Experts of a small language model: a softmax router.
Below are experts of layer 7 (counted from 0) of a mixture-of-experts language model. Rows are named router (the router's row for the expert), gate (a neuron's input weights, with its number), up (a neuron's input weights, with its number) and show model dimensions 0-191. Each number is 500 + 25 x the weight over its row's rms, rounded and kept within 0 to 999. Numbers have three digits each.
Before each expert's rows: "mostly gets" lists some tokens that are sent to it at least half of the time; "gets" lists some tokens that make up at least twice as much of what it gets as of all text. This comes from a sample of Wikipedia text that the model never trained on. Tokens count by the router's weight.

# expert 5
mostly gets: "=", "|", "|---|---|---|---|---|\n", "|---|---|---|---|\n", "   ", "|---|---|---|\n"
gets: "-", "|", " |", ":", "=", " -"
router:504487494494497477507544508502534456522497450542511498509490484505482468477505532505454455519475494498474540482528496527457523473483499515496462512531541485491447480514483462488456496518523472525492494490483506496527524504557494535494507513537476476482491496532507546506476495451485531496495499522486445520465466456494527508550490504536466485534538496532492523526502488467502517546533482433521492478546516512503504510510469539511522465467458470501506499468515520464503525530508530477494507500489520535498493462502467534502519479542468523520498525527488512480484492461475513494
gate0:509503522506486516514518518490498524485464464477498518551483512529510532462537480496507499524515474534531481527520507514460471495440485542521486527500515544467490499484531517497511553505520509512529444522484522491490473494512505512474486486540509488479494523505512496554493499521528509465462502509507474497570481469500510504495509481536502520504483510498461494498457545467534579501487504480488471478481467505520499535521532524524501522493500514491521521487498521459448472495461510499500487527534510480511536471526483451439515467528496518497471559512529458506478502472491492539
up0:479493525522495523476547499492443499490477484474491506470472485491476516527506496535482520497547515554527517507483491475511541491519489456464466514504537487488505463495506497529559520483504498443498457500486533528551485481496541505447507506502531466500561516524523526509539504534516495455469485493507550496499518503475509479497448463512496494540514499509540467494495505497507501487486492497562482466510503457471478522482491509501538484517539512498526504484503506458491562470497495501536546517508484498480522524520504463462489516482453540515519514474477488502495514530530533511

# expert 37
mostly gets: " Location", " MPC", " Coordinates", " Species", " Succeeded", " Length"
gets: "-", "\n", ":", " Coordinates", " Country", ")\n"
router:471514517501530508467491475492464526461484490464442474517528537487501481515512503501489497516539504481493550476473521534493458508529492507513485473505518516525517499485501499461500519482513494473464489479508499511505516482517481507525496512497479463490530515489459483538483514527517499446510480517483501502521521482500530485482513512542471529525502519459529517482515480512542508490455460533539457511517542488507461526532493540498504467494468535552507469490476522535526538492454509449515549522530492511491534481474460502515510491542491546472519516462520525563468484500496493563
gate0:465477496500474511562494512525483501466473506518484519517543470497468484484505498532493471505461490521466517505562441492460503564538515490519490485502510492531527462529497494502521507470510502457450515507509481531464527526483492455499506533495508485530528480488480510520507480484550482515465478532528520514484483476550475523502499506540515505509473508491470524519482512480511482494474493518530494468512547528497522482511476476501474464505462491508532488522465510533509493468507463478493544474454538503500499505497546491513474542477474491500500476505454452455539463518462526517
up0:514455450475511512562504479507502453475540519533483480491546513505550492517514505482470493538513535514515457498540503519516480510468479472507545508514490473505510489506471489547430530478476471505503519474478507529498476503510506483493508512502500543523521503456546494488513500522482469522495477492509432479492475518532486528515473508479499494521542522490507479507505538465503530465545526524505495458519492477529531521490466509512472514533466489501500504506474470479497518493467515514495512451461506472467493491475480538483533535500470518474506561450515495489485491460496535533

# expert 16
mostly gets: "),", ",", "\",", ".,", ",\"", " ,"
gets: ",", "),", " and", "\",", ";", ")"
router:478499518501499519506537497496536525522518532533536495471510454500506542448530475491521495527448514476521452516511459478502520488498493507492493521456512542447497553511480465522543502517454523521535508510518522454481526506521501506495477501463469476474504500464495503445554517496484500507478464504523500520458514517447546499475529492460521484536494499474540482483489513480514484492531499476514513506484512503507521482490491526515500499444455486469499552516495536496496517459557518510510484490466522484475503491491558476478486510506485524511480474489463487471455491491534511478
gate0:470530482486509554486531517440490510538491493478543532499464498523463507548516507481532483501510515455501521533489510514513516451485508504522506502529495531508498519497555454505470497525504476537486548496531488520547505475512516478471477497450522502541489527509534484550471474483483496483551526502488542481517506463533486517451484500496495499498478463521523489492520526479507517475514500507520506519480510504521463514477486556486489505538472511480510505469522517536518481487501515456488526491508471476511522449529518480460552527535521471518461473441522500524487488522493483477
up0:543487494516510488528465534547521480516521492510524485526514497436496487462476504514479466486489500521508482510504488476525550516498546512473467485494534457462514494483447524480524506528468532443556492523481528495492497529496523488512514526527463540491519488492518497463531494524478563487477467503503475509482489522461475469530505550438488509487495515481478506537543506485480470499470514490496509484496478469499532498514538464481484501490526495546479492528487493497496529482473492482499469484483502507513507504481423513538492433500467533488490528532531507493506537497490485512

# expert 4
mostly gets: " century", " BC", "–present", "-century", " centuries"
gets: "0", "9", "1", "8", "2", "6"
router:506473486517517537497490492530515445485513490503532454490467483519498521514458472561469534503538508482529491460501541457495517476508476479497496497477517508535522534570488499476529469502543505484515497460488505509477555491451485536535494536508484475482458538487529481512508488514476506516501481479518494530539511503467504499525435515478515492532539495557492525532482569534481488479488481501497504517487524531543501494468520518491469480509458458529524475512502492495490476488469500460507463507481493516504493505502522501494493476495526482499486506506455482508519505481474569498
gate0:477516515480496479453504488526489519474498481552531497506471477532526510500484499476479474440501510493461537523518512504503502494528514505488502499499544502526442534517488510489493494496525452490481544475494494516488540507494506505505495452522528522515477527506484512501486510515520486527535487443541488478529495466500517514484514512507520500568482521484551478529499549552462506452519485512458536525482496496541496477493526526501561516511460526524516442541508488489484535504450529495515511503514509507466501488516514521486491512479470496467471452463478458434488482500509508495
up0:503481502447479487498520540507545567522511489475497439485483540484498519475567514486486553488511532503542509537534500469497502478478478503495473550477497470509534484480520455489486495479529510533463449508475463484508473505524507530498499495488457515488531469485515525515505482489484521496528533532513523503541488483516485515488520504481499510492458499532479478507498443454545469511469497480524489534510497489455515493525490495515494551475495494454485460468489516500514494468520508528482494477493477502555462517491505486511447523533506517538496491487513480543489516516500457492

# expert 38
mostly gets: " |\n", "|---|---|---|---|---|---|\n", "|---|---|---|---|---|\n", "|---|---|---|\n", "|---|---|---|---|\n", "|---|---|\n"
gets: " |\n", "\n", ")\n", "|", ".\n", "|---|---|---|---|---|---|\n"
router:482503474519532482463499519474486512521522508484455452477512477498532498515502513485515466498512562494524523535472495463535529462475521490515465502475474491493529484499502525506459459470505475492523540517555504511467484444512472497501485503468490455497524483521471468459460454520500476527454520531472527520506501496472522470541523504553493465506482489479481489509445494471489481494482513512495529485536498461528464492508503525495486462489515522534541487517483493522520502525512530499472476506446503468485501474479492520515504450514458517533473520471530530509478462469500507465
gate0:469490492515501467508515506499471530493510502569484455529507493516503528501505486488534495495467461504514493508498542498501495470478473489463488513495503428540501505513527500528527505464495470452503484518481500518498481513491515498513454521497495505495510535479537502521473469534482532513510510498479469508496485535507474517509512449490507461524513481514502532499549439449536476468536546532509475460527491510484561528463499484521487463552476466490499519515524513488519512489522488516511506544537484510504519470484576521463502539529515493505528493475494505516495537468498556483
up0:468479509543518475513484476483483503515511447504494498500521503533476500524523476468543481483465475485502491522501515494468527486498508472500493491476511437503511499536522506521510501464499502517492461469469533518500489512508505428515497528513527498573468533482489515502440502519477496509520532501500454505500525507479490518458529450487500509507481436467498486485517477509545486498505518498525500474521511515499513504448508468519484454546448516480488494559500486462515515503508483570506462538494524515557530483515517516474505535512479498469526501470494499464497536509457507493

# expert 17
mostly gets: ");", " /", ";", ".;", " —;", " ;"
gets: " |", ";", ":", " /", "-", " –"
router:474496508492486506507504522482497480480522485512512490473522505490500492490525467491501474490461508488517507471518557531518482526566493525490469524556479490462525445497474491437483496529515503513488517471504520514511541466562474490472461547493483503448522512471552490520482498544534488495548471466462546468498497449475533512508536466503505461494496536461530493531486486454512471544524481500534492491508489479512504506485479503496464515526476484527460537494469506517475513483523522471452517472469507506484502473480474523493496512534487527526462503489485515499465513483510500506
gate0:549462466498517518500478511494520512504478442524456494511527513440464457452525517518502525482481503498482523501496528534494471489518525477483488527491518528510526479507533449565512481505500536526486435496491476489493539441473483494509482554530520472506512498490497457495492494527522476516496523529497525491497492497497484502480553510503506517495529479515480475467494489475496498487477520507528541484489515484488476494506555540483514476513502492465491522517518482514468524498504500488477489480562495471516491495503498494507486507517529490566523491480455436521462502510509475571
up0:523481528512530578472457515533497510531508488518496508494481531488484508534474466484490512470510520484491524460512486481523496476514483463493505467512499489486506493496512480527460480474488529532479446544477511502492523465493472466486501548516538481500557515490511512521506508484507515484494491505486518461509460463518459505462473512516478475531505504502459469489474518457536542466527525533526497479502505469507498482496480566481499463517506451523488532510533508567480461476480526499483489499516515507489511477516521478457477514502462494547504487494465470541443511481513466515

# expert 23
mostly gets: ".\n\n", "\n\n", " \"", " =\n\n", "==\n", "=="
gets: ".\n\n", "\n", "\n\n", " \"", ".", "=="
router:496479525509512489482499499524516475445504538517483538511511481502510461519504534507525484499533506521468481548483487469553493456498447469495490485477522481490502481461504505521458501518505499521484532463555509543497498479517497475492497505542498476518471490494467519462513526496490467525483473524516521531476510464499516480507488488526508557538511538528494467486469496455521519511528467451478480470530464501501523490500480528486508442540462498482439468503522520508478532476506516480463520509463523464509487451502555503511481486484481499470465497480466505497558513512517528509
gate0:513505531513492517540518537529532477509480518484496497481476466496497487498493510520476539459525483485465494518484517538500488474504451456482536518476479520481487522464572487535511480502525535557495454481506520533509493534482455481494514445493467489536509495493488529496508499527532495490491449497516485490439528467526491516515488483525472466519525464526477546530469545484520508515505519474474467510499521469502491534498501482448483492483495496485544524472506448515506511532524501518499545456545535543513513524521496485522455492525498508503495493480539484480508472477510481480
up0:500520483507508501466476485504504514477473470528502489492532564515475520508512470457511519529501530536514499482493492458498506505478541559527513527499543486498446480498459494474463540497511474514500486537466520490481507503506532490514514537456539531486485498501502457492511466496513480532490506479531561536539433509481512482519497527501521509508485492490511504448508469517457557482457487519492513501528474497533478483457537517513540501504517503488502520542488531525512498490501531476493484518475484426473498502481475499497549541528493481482556507483492511514488525501496531468

# expert 7
mostly gets: " F", " R", " W", " D", " G", " T"
gets: " L", " D", " F", " S", " G", " W"
router:471525537517529506497513511507458533542512499507514486478504516515450494504487524500506515471471500477495473437488468498446544469506458433481482515527491471475527493504520500453492512495523470481494481505498513503518532475529533490511461495448562543487516519490479502491568521517489477504499519498478503478526526466514493459487487523476479516503521497525470529521535478499530481489522495467520507493474514541515527519540559479494466536517538494513515524504498507547475477520481508542526484479492496479537475477503463533491479496505463559476485487525504535486516475510511459502
gate0:476512463454502542515515519510503535534492518488494509541495511551526505490465526515504512431518476464531509469507487495537474531532495474504530470485513492516542492490553505498469530503507532520491466499499521484460501527497503534491464464482545479502480524517509495491496518455515528485519466489498520512478439514491518477484496522494492473480529512497506499467440502516486506488484463481511472526448478488508544505546449553447502484495556521498472556469529515491493531501503508489543507492504564508500475500519477503518521535479489516501490512470477483507509521469537518502
up0:493514473484510535503511528494528472528487500470514505547464498541523526494533518506518515494520532491519510501493458539551489496539496472494509442479520503502527463513564496507458502535489499422465522490476567476521527501468521514523460467498512508514520540498543481488479496462470501485506492472452512509463479518510518476470505515492509459485543528493479481483478505513512529508488489485497472539472471525494527493520508504472503491494539492514467511495497519480509474491535518507546501508550553512524477499486525491526498521472473466509500477468471473482467483437513532482

# expert 33
mostly gets: " million", " MPC", "°N", "″W", "%", " Votes"
gets: "%", "0", " years", ".", " km", " —"
router:472535500537498511481478504488480550527509515464450469493498478479536532492519512479510462523504531530531446556510501493521510490483491487532508514454501465478540463523495502527489512475496497475527528530528499531445537481457450500513525518449503496517539481484485477510511467520507543521538463521506536528531482506498494514534496495486476479464459516496503477520508525476510478505466496533535486523505543501483463494533519493447482487480504489514455517528539476539481466492516512453496487489502474523494508529501530505524479514494496559494466520513508515506486449532511532482
gate0:521500481520504516508429490522492477485451518525545471510495512542494515478480510496528475508498500513471478510524523472472487525483534498508534519489484497517524482502489477496528494478565504514497500493508504534516495512476496480471496503489497465500532540517545500519487478496519454504480481507477538521482449467470517515490519527519527507478467489476479453502483534529493508517546496459509441501485525519491484549497505462565517501506441513482479548477515445470469510516488499520526487487469553526537518465486496481492504486434496514503516499493529535545525480465521514534
up0:504484521528531502486509472513497464517536518521542483550501524506477479474484460477493429525531487481483492483502513490530497542445462539496513459515488489490491497486499509461496494536510468494498533487512471510580512524496497510514484478496476462502492507513533525480441518502503507492507525509500494523543467491503543537508498491502468482515547444475483494488511531494478516484508538534477502521523514524520510517493509475542526548485476482514499520505504517568502499491488497490497508503467524509486506496476594482506515447472501519478480491519523531460474527529530478525

# expert 30
mostly gets: " |", " —;", "|", ";", "%;"
gets: " |", "|", ";", " —;", " July", " ·"
router:478488482512525510478513506486502468522534496519506480497478544488469439501494490469534527535488487498507514491539486524511504461510494543507491543458489491509510490499489477480478498476522502512496472525479510534513523514531486505477481530500459489499517468503542489447520534461536511507554509522465520481508485468493536509496522468499487505448459504523538472530509472493473519557547493458512480503488461469536480476471540504493517523490475493507443543491501529535468488488469514437489493500500515555541489473513466496445484521509467492485470520475485513483501528486487468461
gate0:489417442493524499484499466538519507514517500534493493510513491530516506520489520530503489481503506526506512515484488473468510504550439493512550517475495506469506527498455511489502517504518507461462532444513455542534518500481456495499466512519479543500478478481518510477495552451482480487522458524527540477517477534500524465521488487512474462481474488496548526493491507486486512512534514461487482517508528544486497481489534533477469533491469497502502495508525529490485496466480556466506541512489488456530486497460502491473533479501536494483512476497502542530531469487510485488
up0:507542546487484508498534530463474519483527464451491528517533483464523444519509485468457467541507443476467481472509471528530506519446544480508477476512496464500506470469509511526518473508507499529509502568500535495490480498522492475516514474500518505533501534508479485514455465510520501492485557462502496527465516473517477496525534511507477507511528515501474470474484501497515488506456513529516515481484497492495499519528494467482513480493516499450532504500488476538519535498515487486523493504548448511475479499509520474529487477465494527550481527488526433476487508500487523545

# expert 36
mostly gets: " \"", ".\n\n", "==", " (", "\".", ").\n\n"
gets: ".", " (", ".\n\n", " \"", "==", "\n\n"
router:473482497470530494493532505546496510488510540528513527500448480490513478505513503488482491502497517531498454516518461461498465463510495452508504526481496481469492470458508498521449520529470486505513536455495477489520473466494525474493484508535503480527500481506514520499521467460498479511461506530507508506496474428453509487480509485531525509541499533513464491526511545460510529471531504444487489446538488497507524486496464522492484497490456483524451474519516540473486530507513505505483523501475495480526511461486545501539472496463471512490460460510470479508568501526517519500
gate0:510473518482488480524556499507491511480473518500505501490499501438505523509496518469490516535523538499476469532476464475469518494523483519524529457483513533463465476482537492500485512470500487482503551484509495485497505521449492537512513481478491459486489480543551516479514508529449499511472492497501489514508526501498513456496502502502493502479522499542499508535531512552484464532506465469479463511498494500492537506511504477486490528511485465491486576462473500558518493517481496441530472444478543511498529524496503530454552524534542518525490506518514459495498486534466490483
up0:526465564475522521498559504476493512494492511532512479521491513510508482512513530514502522505514480480543535550518502523470525484450494492511518535481517474529498499488519516492458473556481469479489521454523522472513486547529487565512525464501502439544484487508523511520477517460503535472539498512533517501488522473517483490518505481525490495473504479515492493542513514434491502518545470533514504473434515529519481474496551468498485512526484491460498494486525514512504518524514492474537525479522499483455481498498515521499468509500462522502503497485546516507458516522467494461

# expert 12
mostly gets: " would", " began", " made", " could", " received", " joined"
gets: " to", " for", " with", " had", " into", " would"
router:510508482505516453498463527505493474518496499543498499500476487498522516526496504480530489448470495491483551500503488450485532514517492527500540467461509524547479479511500580534503489500473498504545463519468524499487468503499464476495513468490502463482507505501533512459487487501522495497514491481481541507542507519556470452520491455476504482482503491499495479486492485484485509479480546491525489525513485496548496464473506475507525493521445485505489497475500481488458556472506481473527506490530503488457545549490539500459507506444492482528562506496532496507487505495552456503
gate0:491476521472501525519454499486511530500473528537493525515478481522493544536431500494511509482537499491520548469490509544516454537516471469479521508493479542494471520466524521542527526477495487497487491526526489491469476523488525466495510506503488508485519553489529527464509477518473474486510504485483481474501520512517473483492506463489509510513473439502533468502538547502548510511507451506477503460528525489503549480525503497561535478509490521523488479542511529498498500452440494513560527495474513467482536496526509479490537497524509511521511454483516471485495500497531470504
up0:536509493485495472504516504528517484492536475445509487512486543517505452445529451530493492520526507500470501501490467500494520525477473533480480465519559458504502477520507497481470462510512500498489476522513476467508475450489541522467500488508507484507510486540483504544495488503493502516474497516453484517473569485524504488490558467537430502498478487503515470541513520518547466508474511502532466520525508498490459491473510499509502530491475521459517492444514524515521490490551478522466479511496466486461508542503481473494560495513508536507512512521537524501470496500493531489

# expert 22
mostly gets: "′", "″W", "^{(", " +", "″E", " GD"
gets: "2", "1", "3", "0", "4", "5"
router:506489481497501475500510523498509508452506502520464476527474532521476462473512515481450513475503450477505472505463485451528513473480493479501506527473506489493470553524515521488479527536523551481552490458478508496463551508535499490505538509488541516502488509460486478528491525502493537506469489468493523519487494500525494464540447487453482485466475507507501506444487567503492485535505470506493490483466494488499468514507492508494487526519486524507526493487551486528459473523479487466511428486538519481521509513507489475536523444518546491487475489474501486526492460521501475501
gate0:498465500482523491497487522468494508508466496486514511474494484479459495496516498489500478458523461477497473523539516483519461510533496507510503510533512520488479518494559527489524518507510559536538475491526492498534487527512518499465493470489488502491531502498489514482514451519504517467507474572489499461516500485497466488499493518535459500516548496512468496510464466497504509539518489471517501469529549521515500496458534492443523488478469494489478500514528524548481507539495538561464531478536462508518479542466481514518514506463470459497457438505476501539478492449505482510
up0:495546468521500551491518497527458514479512522511466489508509496538510493500437496525475530509477517526467524489476495520511527488464520512471511520497519482535522476506479488498491508491495448471467495512479525505442481482481510539549481528505500466494468492501495469498499548489517496461514485408496487524490480474536495516455493439485513503523464478479509509498514510481522526488527511506499484510465448475500520510505503539516472510547524522489517499502469469481516479470518484427515495545443521484490541501542551485467494532502492521509499529485536488492506515500469504501

# expert 35
mostly gets: " during", "In", " following", " until", " same", " when"
gets: " in", " of", " on", " In", " by", "In"
router:507473477515505464499541518493528522438511504500511510485525575526520519501508500498508459491504495529500527458529470516523498517477522504495497502481462565469489516548499483524520496506500495495520499508475475499491478522471473532487493486494551504489500492535510479496536490460508546431522517526462480508466459508515472461530495512471490494496495521487515476524500485523522513488508556472497492514518515505490527497513504475491495551509472527483489493512538519457522553509512463513479482525555505472466481555492519528489517518469511448465499506496499465502487567518560511490
gate0:500532519503517509475514466493493526461521488435523518513511499496523515504521499474526494477478509480505491544486519435512490456483514513483484509529451515508512494547473511510488508504506511493477474525501475443531497520513527505517470510510550513463501454494473525558512500543518497491473488485460500540478482541501511507482489542456547472459515483450482455478496515481488508513503502443488527467495499503489474531547491527468503524516480475488546489549492555498509476463494498503529523512514531464507508526493473467493484488494448468528467510486473502539548501488495471496
up0:468521519518495480511547532444520477557474501559525518499507520474505461539460484494516550504537542510523488486446475521485519479454522477508545496524494492479488510479475513461507500452495499491490526508533557501442475481528495515494509501481500471498510477504519511498489477499511494490529521499511491463481534510496514503518467498501457526486521483507518518557499467540491490514505516470504469469492509454525502525480528510494495494565484502475496497484472511461463522531502521532456494450520487558485518516523481543521496470522544536468476539488478496507504515503486491494

# expert 14
mostly gets: " located", "In", "At", " Synonyms", " born", " at"
gets: " in", " the", " at", " of", ",", " is"
router:540476483513488478487516523470532536496507505472459516503508509549529473510493519509479486482508492500501511509450506523525468530521476499481519572476469497538539511523519458488512496487489481528524475497533540495504467490470519508569494511506476480513504488509488477501556489450492506450470532486490494500486508481494545515518493487478464528500528539479489472480536497499527520454451505462534530480517480481538504468519511519487503525482471527544461493479502542507511553495524506481508521497500507502487561579549484496493486508494493522528485478497523519495482549503512468506
gate0:464485504478558483514505533505499471508528509514485490530522518517487499452461490546487459438479484486528499484542514542516500481498483511506523528495525493476477467465525495538538522533508526512497455478499545463480492513464527495464492462527486482538502501457544462490495488540509506501501501481549447505513501495510504453509494501485493508518504465548497492513568497475527487481519477537462468486512485477534466498541509528481524482524487467473498507474498528498469531531500492495460469486441500477525492491520509471479511504508454493511549503459488473528504477517515497473
up0:502504469514566514508494526512513512514501510523469490496520502534505504437485496536521489478502507466473486489548510514527491505507509516521485531471498536473436467449508483491581561475516518537540455486512522505496494515497478540459510476503496483496492516465517453503495489498499530524470514453547479530545501488505533458492452522495503511521484523508496498527547472488536480479500473536488476504525468508529459511539516526467486494511525470496456528457488537482473506506546519499476492483473502499507494497523523497509482510547474466493516505484477486530481478467509507497

# expert 39
mostly gets: " first", " was", " became", " second", " being", " third"
gets: " was", " is", " were", " first", " are", "th"
router:495443530484472462495507503475456523494533492515516487490468494508545497516489515499478499483509490475488474484529473480488499491471484510521520467509473486534546475473498525492483462452508506527492517504503540502497465515500453522508502504480519540505484512522468477487485488501513504493543524492522452520492541537539492546526490488496478444511511518484494491516522493479475501526444472490466506489465443476511504488517493516501482501523507533566498525524473482515501499449508513520478508518514554482476524551481534511502454475503495537513526528549435527498475521466455458468
gate0:469446517478492498453507498480484575515558485529514541492461521500529480500489535510499514482520486488531503463512464486530469512483508478474521486497502520480500531533527500463511453517492494478537498511499495467484516530531502493462486518542509519510502546489496465508509517502475497485503533492477506484497549502555448493453498496505536478480489505491505480537450484518493550489498462510505547497505512528533471501520536508470487502590524497512489559519515499497500478498462509484502469498505513518511524512487498518530516538480483459515522467442520475491463483484480510524
up0:507511513518496470441548501506515506452499542502541513488526463495493474509525551534508526487507474522487501464493515498506467457466485477499460544476512518521501494500514516469493467485497532494483541486492499542535516453464536496500482473463523531533487506501469470530479472530482507509508492527511490495503473462458520460497512531478486516504503455479440505504473489508499500575497513449498502460522455483499497506469470484552488474515515510468508463490486487538510519482494519518512531510497510475471492496535438492468473497521538500457482504529496537512504471512456506520

# expert 20
mostly gets: " it", " had", " who", " has", " he", " she"
gets: " was", " is", " he", " that", " had", " has"
router:510495467451523484504522500497462534492520545491540502490487489497534527536500475472515457470507508473467455490525497421537550521480524497518532550571450526501498498518497484468499489463456483523471507493504455521507466498482469477485506457506490478517509483503491531488497518481484485517543532529512473506511487515549457503540509508453508478476465505463492476522527499478472525490460498474512473497491493514538467467492508481478524484484517494494479548506494507540491527470521497514508479502513513476494481529511522548483501485509487485487535513500448497534474545530507527501
gate0:531507520528515520517478477521505497534491516480506482523492520497522512493449469513523508465520525512524508500492479493500512514476489536464484500562485504457495503579478470468498467529487487514473502459419491458519471503450510555483522454500498499507512482451481506475515521479501507517515505533502497512520485537494497447500540520497536505538523492502525460460490524453477532504479522510513492478523509504524511537489516512514567474471493484493494488472455492481506519525506513473509544487468502480481471514515476471489492504489490529482532479490519470540511536530499555543
up0:482490501465511531493460475481529475470512498497480496495509536458517478528498464522525537513500481523515513527474502543536502488488471468522508508467532480504524487518454487512478478503498487511495493494440477476522451523556525472500485518572497495493442518509498503446498499525518504463487477510561500554486498523519496483531495498516484529504499527457499466503467504508545484494493499485537546478503497509463519509528487515513481526486522469488483440492492508474514551449472528507505542458473512536501496477477487527485497572497492501525525505503503497505489489526554472492

# expert 9
mostly gets: " and", " or", " but", " &", " et", " And"
gets: " and", ",", " or", " but", "–", " &"
router:477494559514508534509498516489528464469469493476437546479528495495512495504536518497482479533509482519547472470488468488531538453491490524514529562546490477492556483486478527494465467505486554517488472524493506465514492483484521501462503505487527502499520528500478488465495513446475486486497497500521513531496514534496507532460534475524529453489515481529510501501478473488488499532526522537522479539512538485539482484512476474501470502524511478517544527508527488467499510484531540516496482476458481525475430513484508530477476469475497494499482489541481513466464482480506486492
gate0:531493522470519515471533534522468462482479524501479511494500536529552516474552486516523479528465474529505515467481486503575515476493460564479510564502516512465497465477472523492496548501467510520480490508549497500449470512490498468462545467494524496447508502563485495517537505467513508478470518505503508472478496505499486496492479483535498491506521521526506493489483528494449523511462475474501497515471530522466477496491463498479495507476522463492489501495539491508513498512537527470509465476503499498494467518470483512506504516499498472551519489526479454526515508479504560492
up0:515501489553519487489504480453503505454493478514499546493514511519501493517472501487490510526522497506502514466549520515548469466507538476465480541467499459514484447515485499494514473496518487545503518508483550499477460496495449503495471517523509488529503498510454495538527504512470501477519529525482511536507437501499493487472508543478531484507530479515479525527456522515490555531487509473492506459494446509517517498525506527525486522512478495554469528522447519498502542479468522510457449523487503488516540503504490453519483516504492498473529482477502487501535539536448493508

# expert 10
mostly gets: " of", " Of", " for", " featuring", " including", " against"
gets: " of", " for", " the", " to", " by", " on"
router:484509448485493497539478514501535510515485483530540495491519520485505498491511527481490477483490505535532531484517479547532477537542496508485472462521490537539513494483526515502525453473474512510488478500512522483524506522550481479540524484508569497518481496552519489482504475502513507470506541478487491457483486490463506513460482505493519511497461494482529527514506499501509504468502514504534506523489488511514479509512518528496527559433538527543484476499498541489489540478485523501484507511552518479471486495535517489473497523508512448559458505558554519467513480525554496487
gate0:492497486480454501473502506490514477523511507493465476519476496482504433539468533474502487541516511509512500482485513492502486502496486496552474478478488476456464534534555492492513489456484544492528501441498482508519536504501490498519525466555499485493473494481497494459493490505470463515522508468524495483504484461513481511480433471488497501491512535452523505502495499525476557491486518486532494490493514511472479504533499499532506538467521510532479533496501491547551491485536460495493499564520485414516515511509521442482506505467489514526525479517500487491520468507545492515
up0:486476508482518483500478527506497538459454497490485493498528499497497478489522460456485522501468473489538498502478483479486525541517448489457476474468552501542509515449490500495529510530470482504430503523505494486528516510467489472520503510527467452464473566535488491522500531530514496489479521528524503496502587522471512483506495493486479489496524494503494471504507503457537518495445507490475459512496452532562486488483522500496523491495521504498496528514492478523505559487475520528525520488537499519510505500488466546521532532499505515528517455495469495522475516496488507470

# expert 15
mostly gets: " RAF", " USA", "MA", " FRA", "SA", "AR"
gets: "3", "6", "4", "5", "7", "2"
router:534525480507482486516493521503491541517483468493470498483475499483519524527517486526455518493523479498497460484471487475481504503513481484518485467522560494481501477473527464465551504460561480493520515489506529535520473454528493528484523537496505489503450522501502469509523504543504493522461538476507545482514514462497508480482525518484444494484483434510437545491498498491547513517522544513495510495480499469486471503511524547497491514480567499471451522514482458520499466534520498510539496514466509490528486480498495497511480456471501507512511481460522524488497519486467521540
gate0:495495510483488491493505565534494503501459543518497473474491502480510493506509492511450535503535446509489498531515491534516491472514521507516490501501552497495455519481509476476522494475513538517526466448505521522496509515504473529481526505504442507498496509518560528537504479510496547505480487466515460516520483467494472486511552487487492493543485519508468483470531524510481523565532498481463463534513465523520482509564465489509499460476475526439505466483480476529480485513479496463500520499531453500545470504554501497496495496477495498490503491460489489464459481474508511502
up0:517495504481495510487525504520496482474555467434489500543501482514508501534531510463484445539516525461500488535539507462514490512502510493521499538480519506497511496513478522483469513528533504513499520527494489500508481522516510528524531522464483447515543551493496465502480509516511493513487483533499529490446517531464508466520476509528517518465521475474543520502457490488548529463483501515497520514446505475514487480455517509506444540518536507524527518499525503520530518486489473476494527503571536500477469495466505485531534547506467525517497503502475536540479509469524507476

# expert 13
mostly gets: " ", " June", " January", " April", " December", " November"
gets: " ", " January", " April", " June", " October", " November"
router:509498503504510540529540478504477524504472513523496464496531547513478444510489490505487504482468518471538497513512529500489498526508493518482548507463473497511476516477491513478508545514494491479505533500541501493497543523475534518504488518520547496457460495507545563500517503526500512501459465511473490473526554474523506529495495457447448522485524492535519494446497507487454514542467512493473517504531523485476531464483495545530521536490466516504478463492525526495532504513505453484508488535481506484547535495494503500493501530482530551484537512476458515541490507537506520485
gate0:493514503484529496486545509502489496470470456480453517479522500543492507462543542551536446454508458467479513518472459510546505468507480499486475505502501503489498482493529489503536553456517495511506580481498532461536492508553486481489513504531475472497484495492461501479483493485508532520510496538479460492507490444514528521481507476472469530500511461503473510533494464453518512561496479481492505470530507462493505531456445509480487514486499516488501509503499510470526490520496474524481518498493519528510513529513529494468466489528512482513454495513468474518492502494522485468
up0:528485488545466530518474485491504505475523510472523479538463479480521469514516456437498501547528537488487478473525533474481483526524516511502498479484531518509475505514514497570507479507459528537480498534477537518454465492452509536479495509465497505548497502529542489514495467496478490486493517480485503484501512541519482516453471549500522526490495541512485514478511563533488484465481490516514480484449542503529518467540498531507491475484479533486510509465512481525471486474506493473514518478499523456494509482460492470533535491485477461503504510503503545508505489526495546529